Experts of a small language model.
Size: width 128, vocabulary 2328, 29.2M parameters.
Experts: 96 experts in each of 12 layers, 64 SwiGLU neurons an expert, 4 picks a token, a softmax router, 12 empty slots to pick.
Training: a variant of SOAP for the experts, 258M tokens.
Below are experts of layer 3 (counted from 0) of a mixture-of-experts language model. Rows are named router (the router's row for the expert), gate (a neuron's input weights, with its number), up (a neuron's input weights, with its number) and show model dimensions 64-127. Each number is 128 + 32 x the weight over its row's rms, rounded and kept within 0 to 255. Numbers have three digits each.
After each expert's rows: a language model's description of what the expert responds to. This comes from a sample of Wikipedia text that the model never trained on.

# expert 62
router:127108128136088135050075109106141097173091120166149143132121136106174081140119125121167157149119174145109125148123142145164141173131135110091111066174115145155135096190076180068165160171158148
gate0:162160125160142160166133094129122098154133191101172182129116165130095111217042125135129136131073102077157106108136087094130120148094102116153140124128127180128087086130091069148126145145092153
up0:146134172088094077118126166147124121049130092146143126114114071132152087108148133100126085041149138196145103148140131112112164073154148151137178097120160135130143155070179129139106080144107129
gate1:132155206094105108121107085098113137127123115141123132145117110128072190182178093105111103131142129139104114110071118104140113136133167061167092157166137152146115101089123110063156120113161124
up1:122081055157157137138148191171127103130131146131154116122165136131207087078094143175138135110151160119115123175144147171122112105108113161105132103098116072103158154143106143158094114131118087
gate2:126112105133137177109196089171153076126147132138172120125083147119158117058167144154138093142156137127171122118079112073156128118168133172133179127108163084122116108186120124149124107152108182
up2:165132138127133065104067170108146123172152106138092137140171130142129120119053141114129177071112155136100155114167132163112095119083082119119070115169165159074137170113117154154113163139164101
Prepositions and articles

# expert 38
router:155144117163158068123155148096075131125139193090112114113133063141069111185105106131080106186128074098094148171069176084102112109126133078087112150121113154098088178108162124152171157139126127
gate0:149120133140139109095138086155095090182136138132153120104106057130109094131138117123093101173121125138149119180081123098163171117106165075155182131166130103125070103133180189053145143158112123
up0:124124125092125128119110179143190183124115110146109135167180133148138072107080150119153138094150163123119127136176129088140123141184085167115058063093118147148216124124104103149074079111154145
gate1:149180063155172052105157106140123130118159121111166091158127137150128100193123102087126116156091110096138135159067122109135109089118146080102101125153188117164067140060106108163103090152118080
up1:181159054174188077109185088138143134155151141104172087153121140135106137206108099097114106151095118116130146149056130091162099080132135103115115130145177126147050142066107103148109087140097071
gate2:157087088173149154201118169147124146120074156169172211067121163115136121176087096099070123105143148079089136113130129119160131134163178147129122134181129191133171164173126124061176125140118149
up2:114103113153129161187117195076113153093123163164129161107105137133102198126164105122146075121122137190123136105126131157166172119141110165136116137097149137130165123154098147067174144072102198
Byte pieces and endings

# expert 2
router:158138131164128093139137149116093124142092185105119136090170084138056117191091077177115096148137134106120152151097183051079100142134089115082138126136139204107093172089153093173166139075085134
gate0:115098100114202164108081112114123182112106081096111131169102209087119127123129149124094176180108158142097190159124117100081157120094102149155191109095133089171095093161098132098055095112132126
up0:065097097134084119145124080164117078091163152122079125132130152117144134128170084124112121129167137117103120105151149093099130179130167193107115178158160119124120136083136127180200191153129094
gate1:088082111111137170119175148086165084127102117125173156155113090116129106123088208131080125121096156181168060176113136062217103165114145120132177123121160050133168178150161134093158128096087142
up1:132053129062150127114121127130132118199152159196168185107131125065173167150153136146136106115074163122130066085099152097094131131102140175097124120084120123162180144158081102115097142076121097
gate2:141087151186163087138136126105093179163117126128183099152156222177126116154156206128153091084171136150124116102140112103175117117139157105133091122088156057153116128162160130108119081129108203
up2:103155128121133099115089133058135111154127133142152106105174053111143095111121129154048080166110100118151108114116133169147099089140079097080176136149122172093118151110077133106155117119143051
Word-final suffix pieces

# expert 1
router:150176135076126129034172140148107136129101117098116125140179100142084139092139113184155134169183157203100132112121106112112140136115131129133139177086143149093090161115101075170178161093093156
gate0:156115118149116162157103146157159137113106161117092127120215148164109135137166102125126146181138133114120083146151047150114088127145178120147107126107084128162117148157140128157150115149122085
up0:102152128092146100089141114079093121132146096159171108116058077076139119147087165147129123059126140138116124154130190130132171084115073128118171115129172152115190129131132172097120164121100145
gate1:199146130160118137113111138076162160099178124068100121032120111090094145167121142139112176127138109082063139056094146106157117176153126151126140163092156111137091152136114140126113121163079096
up1:139127119165158147106119150098139169089165091108083136032140100102115138175096140148096136112161100096111139079113107134150127144128165151122152130105172130123095128095137138118095113169064096
gate2:123132142132108123154179160108132109123140154153105116152179127143145087127170098141122134141152128076094107157113151071153102097078137139144149072069221095175111121129128143143075182070115077
up2:093136159123139110134154117149086140110070111124121166159060168145071172124113152136113164124088192135151146156144159081134110099134142086106106147123104164124215158109117161194174126109208166
Word-initial capitals and articles

# expert 59
router:148153140118107094165084152090149089122184129083098164090124098091098152123141150186099107138106099180072185104095128055167108084102168175107163106097094119082132151128126133115146090140091129
gate0:160113128149115168172081134132141123129115042180097126103076154150125101121141136165142061099182115107062153043133074136180173126178098116130090096118154100146128126166120137159129131188108123
up0:124143088081155087096175147159129135152156189087150125151213111144146173128100129109134190176109138141150093196153160151108103081076146142188142134106161146109139138071128062102119116085102166
gate1:117131176105168117179128142072163177111171134147120173123067132124122148121112168098117158147188138113149109134126188118110159170113116108140156066139126150086099106095137169095128174126122037
up1:138115029153126113091076160111069114084119092116119072153165132145172101117139099102142070113102148154095108103121108136181091085156130149111103135129167098184118113114130174179147081156121168
gate2:112076116069133142136122136160167169108121116139104117166166212133119144107128142116126122141129100145112152140111025166130131077112107198166148097130110103174166110170150117128127090119175144
up2:085183097160145132184108133157029146165084052106104173150169141185128139142134106092101103174103120078105136125139097181165187137090147171115141071100136117165146125093179156082143147135165131
Sentence ends, Latinate stems

# expert 29
router:096155081141107112094136149142151135059088160111158097100147094098111134115153108139188147121056185159088128172118151097122128147152102169168154163126203103120080171105133164152123071119160134
gate0:129061135135087145124172118148161070124148146156132113081177097179140137164139105099176125091099207110156135145185152127150105106186080188100131166139159125107130183121130077092119100120159136
up0:086090099118050173147151118167160108098159191155106161126163110179168106140124129101177125127102166097103159120159180130200144086122113188095178163178175145147124127119128149116052110128181123
gate1:138103178086144101104111056112094177160124123141125138122119086118138118098096146077063126105118130094085118144141120142107150172120119119135034092131145103173134118200115135062135180180155121
up1:124152098137149170085162180166151099107081154147174106165134155077135082089185144164141186107127170104178072112138112135146084084148155106124122158140158116146158162108137143215100085125130154
gate2:109167139133071152204141104106115180146136059158095117099088132175109079108158094137105127142178158125161163113118110080062149108130106126138087128094103071115106127161090132127185175158131182
up2:142148138141069155187124109132108202155145146163065119064105125172101075137168107099082125144239201146101171140086130087103136126114092107163093134117102081112102113157087132098172175135129152
Table cell separators

# expert 44
router:164140136176129099145124150126094134153091179106121138084183080136044121191103067165106108134138137101114152153098174058077106139142095117085148125133133203120099170079165103184170124086091131
gate0:134108133057107130043146101130113136135132092099114102093171138105144106107151170180154150169128168126128124088150070110096125099156161096144125132048115144131118130180079082136119169104148183
up0:119118127118143153126097137148055107125060132161168169046182147107201141130065090128115136136157118126148135118149207159131110197158121099129097196157138101156108156143135135127108170116061181
gate1:140044088157136117068186126128108168104111093142157126142150134175066138104048098129127121136131185115128145105171108125146121139104128106157136161065122147100095149131161056117142135164146059
up1:158111115168148142156096128148140129073125143159075182099069065074155205077101128100155169105138093119140106118117123080123133130074105116138151110103110102056145164140128122140129089093068110
gate2:081116074133182152094051181044207102188110135142154133125172131127125167078122147117095103094094147141144089122136150166166094157087129088206175122154105121153147170135138143146090103104161153
up2:129139143127045140146176161161108169119139144142078137182170076166130065074197147069150175111082139130141147104178118121134134128106114136128180142216121169168101120127097106095115124132112103
Table spaces and digits

# expert 34
router:153143135149153145129150157141113095123152112139164125160158082074132132158109142057135085129058211081106143088091096099138107094123103108144132145158142150134180043091159135095116100099159158
gate0:115155111136122111086113063136136149167168167120125112107122150108138157178127130138148109093181132175072162153139159162073088215176153162121132124142124107159125158135174119126193190180128128
up0:163089144128137147121101194091131094100054106112128128163164155190121113052109154133155174145097144107154080099122132104180126062082111104132133125129145112095140140127098102097096047071134112
gate1:053111146164051187129077064048136113115108123097147080116126116136130146100104110108107128121135145080127144054132126178134064187088074136094123116095090119107176144120109150174109124157115134
up1:155140123133184097166164164211143102097101141171100170138116156140136140157176144149192133148099118126156137167161121123100186104079180107159115138153165090119075123177131122090178146140081132
gate2:083167090162125143131197166082162120139098150135137172105133178158139066151108105127088192137146136118125165163095172101142128160091038089186096089147131119187106122099147103070178107148118133
up2:197113113096162115130105098119123110085091112093124132141164111135133150122126130175216065125104128141172105131113119146127144067112116145111181169134113115080129188158092183174106121123110107
Spaces and leading digits

# expert 57
router:116125165137103114138118186131110127106195131127108182136106184139169131137173202124176105120165129167169125109096148178140188162165156158089134164172178098108107128091140131090186119127147082
gate0:130118166094097143092128090175098116140115075140132167170153142097164105150140150054113122119108126149076148133155132112093057175124167121143121109096113109115136140084159078163099139142097114
up0:107107141118125105159093110100107173063173176120103129147115135140122130103160162170156128158133125147185092096131147170160139089110137162165125153165172178134142126197103142066128115127103130
gate1:117063105162126123066125085120092147110131072147134110183065168157122140126119130160147112195124089100129130131106105129136083156164158177111087142153158119155105138161086117157112090103100153
up1:140134108120089137109100078079096176151092097108160115131089147140132165170051125126128167106162169119079129157070138144129148137082119163143069107139138125173126167123181164165069133129117091
gate2:129157141145149125147134076136076115129122125112119142109141186181121145134149149134114210126175136185158173200113173123122095086061063136112106068126119095115140120129156166095079137148156128
up2:129111131133146165074140177142097096181132128148070153183150118135199088132116164151150111146062126116152134112128068155107128158174193118143163045167119170161176180148113086163151102108154192
Periods and sentence starts

# expert 11
router:155120154122148154084155143169079166135129139092126188181178171180113115130154074134108136172113137118128170096138169110129174081135108160097123164074076070099093114170175091137149159163105178
gate0:162085119072127123112158121105213110126114108102127166165098113135173076099110153103133088185121149091082163203134133047089117075114100175122076129136118130130135113091134155123038114200137085
up0:141145146133076129176117115136075112120165115100160102077147109095106129177085088171129133167124109101108101124079121069127132204102074027114147173105152109128084171086098099187147141145133178
gate1:106108153103117131120160135145135177113182115137181109121133144125165149119134164137103155164100143218086072121131091152122114107121129029077207131131163091091119161099119126149144021115155111
up1:128138101107137070135133141107124119148155119148110100126155161139099129083127109126118105130145153100112202120173073103123088060165130097145203135113097136162098094066115130137154079077101131
gate2:132169192148171150107164201110157098103130142104166114142109076099045127146133145133116124119125100103105079089163131129128094156118125133109150197119065139094175106115121214115159126176107144
up2:172160176150145139155146169093117071099145195119159134124136090069067164135114182148126096126125083085094139079190124164165092133114129137145123175118106099113165151165125173084136107214083138
Latin and -us endings

# expert 50
router:138130098099098152088073171164108168162143154113123171114093215101191073146169147153139090065135147145179111086128100139186174146161195161168139109123148156150094151143152120136112117154110126
gate0:096104100074136145156100111132198140157138121102153113077147163163119097183065139096131093122138107122157185171155118147112148114145153150097124070114150083080097079107142112099119113089105129
up0:164138152196142131100162132127052115108130124150108146192104073113148142086152128161113151116125160133110080092104150093138131156104124102188144173145095198187146151156106153165138155177187117
gate1:142078126115144155096124107164165175153159142139080060162142135129132116101176170124106114090133183119154090125111163103111147134090065202211085203144111141106124144112135113148142144157110132
up1:104143114135145120073123125118128150123163143133079174141137104113154117060218124117195160097159185086155096130153165157171128118114125184108075140158174106134060115092170122150106141104134135
gate2:169138133100153117133143074135146131116149086111118131088199083094145062154122137163124079153157124129127103119105124147078106147198152078092158140145150054090183165144084177161152077103063137
up2:173061123124132187142143064106140145163174108084133124129169118117171103109158120152129109103111154077117167125092150107095094162130155101085192138120195072143130123188124140115123137115121150
Punctuation and clause ends

# expert 46
router:112101088070135134154136107103129107137138118202069118122119160153169144136090178169136186156097131200094112131079123146098099126137091131117123157073065100154140170186121120070149112097086105
gate0:169140187152144138182231116162180117135144167084081100089150150113166153082105176111118149117108105140129119151097172116140171112136141144114104160133177162167124160131129082120068094182103135
up0:124143078121147128117096155136082096119077157152143177166113074093124133122113169135071109144093113118161115097123089125188037135181142147195135040180151129148123129149103109127198157147115111
gate1:141123153153122185087181081117192112103180144137103091078115112124097102104150117139141163183157107159171116093073132122144179065093124115051090064157076122088112145149138094147120181175133123
up1:146099098139121087127089170101089112154107129101172178198126188068121140153095133149085109099115211132086147126183141130114102184145140112193175167110173155151142154124128108135150099129130112
gate2:133106123126195100075137161086118127170086141156137116135144154095142109127114158137114160212107109174132138121125133119151233111071140159111115120089130092164147150123158099084142121152155184
up2:116187146131128137153120091105115136088150130075117175128124117198112142127128110129122110031132136098136137144134117118092035172181132111146108148151149165099121136124105148159124114108081082
Determiners opening phrases

# expert 33
router:159147143152132095140135163122078122132095193105114130084171076155054124196090093176115094124130119101112150147088176060084106138125098108091142123131139199102108167095168084180169134072094125
gate0:139093176146164098129085136137108117133152093106166081174097083076188076245135171124108161135101127107160121152119165183099108118124101155176121116162164169138175114156126081135125124161128204
up0:154092187159165109177121173119131088127091128148143088173074095100123131155127148095149103156089113158104152102119118164059159152057131147120115147080128129146150119130128089134130111141180133
gate1:164128167098112181090177103138099056099155115133131181144038104130139099170152142083096130145140145148145154087132124139139132146171110174170120109117134126210158160108105141180120124085216131
up1:151118087149162143123127107139140165128122137128125109151139135089161120130117144113139076158139161142094082146093120077149108149134196165126132136084071168110137127152140165104171087163086122
gate2:136083179120139125166082164141142113138131109116171180207134185105099161131103134136110096144127183181111098174208103115174135113109108108125132149100167114137168183101101164160132112128187107
up2:109134147134073139145158095172181139157132133135116153175179086112067090120140148118082097095117159121144126166090125131103108150110194132105154116182174223173168174113121117075167150101127100
Table spaces and pieces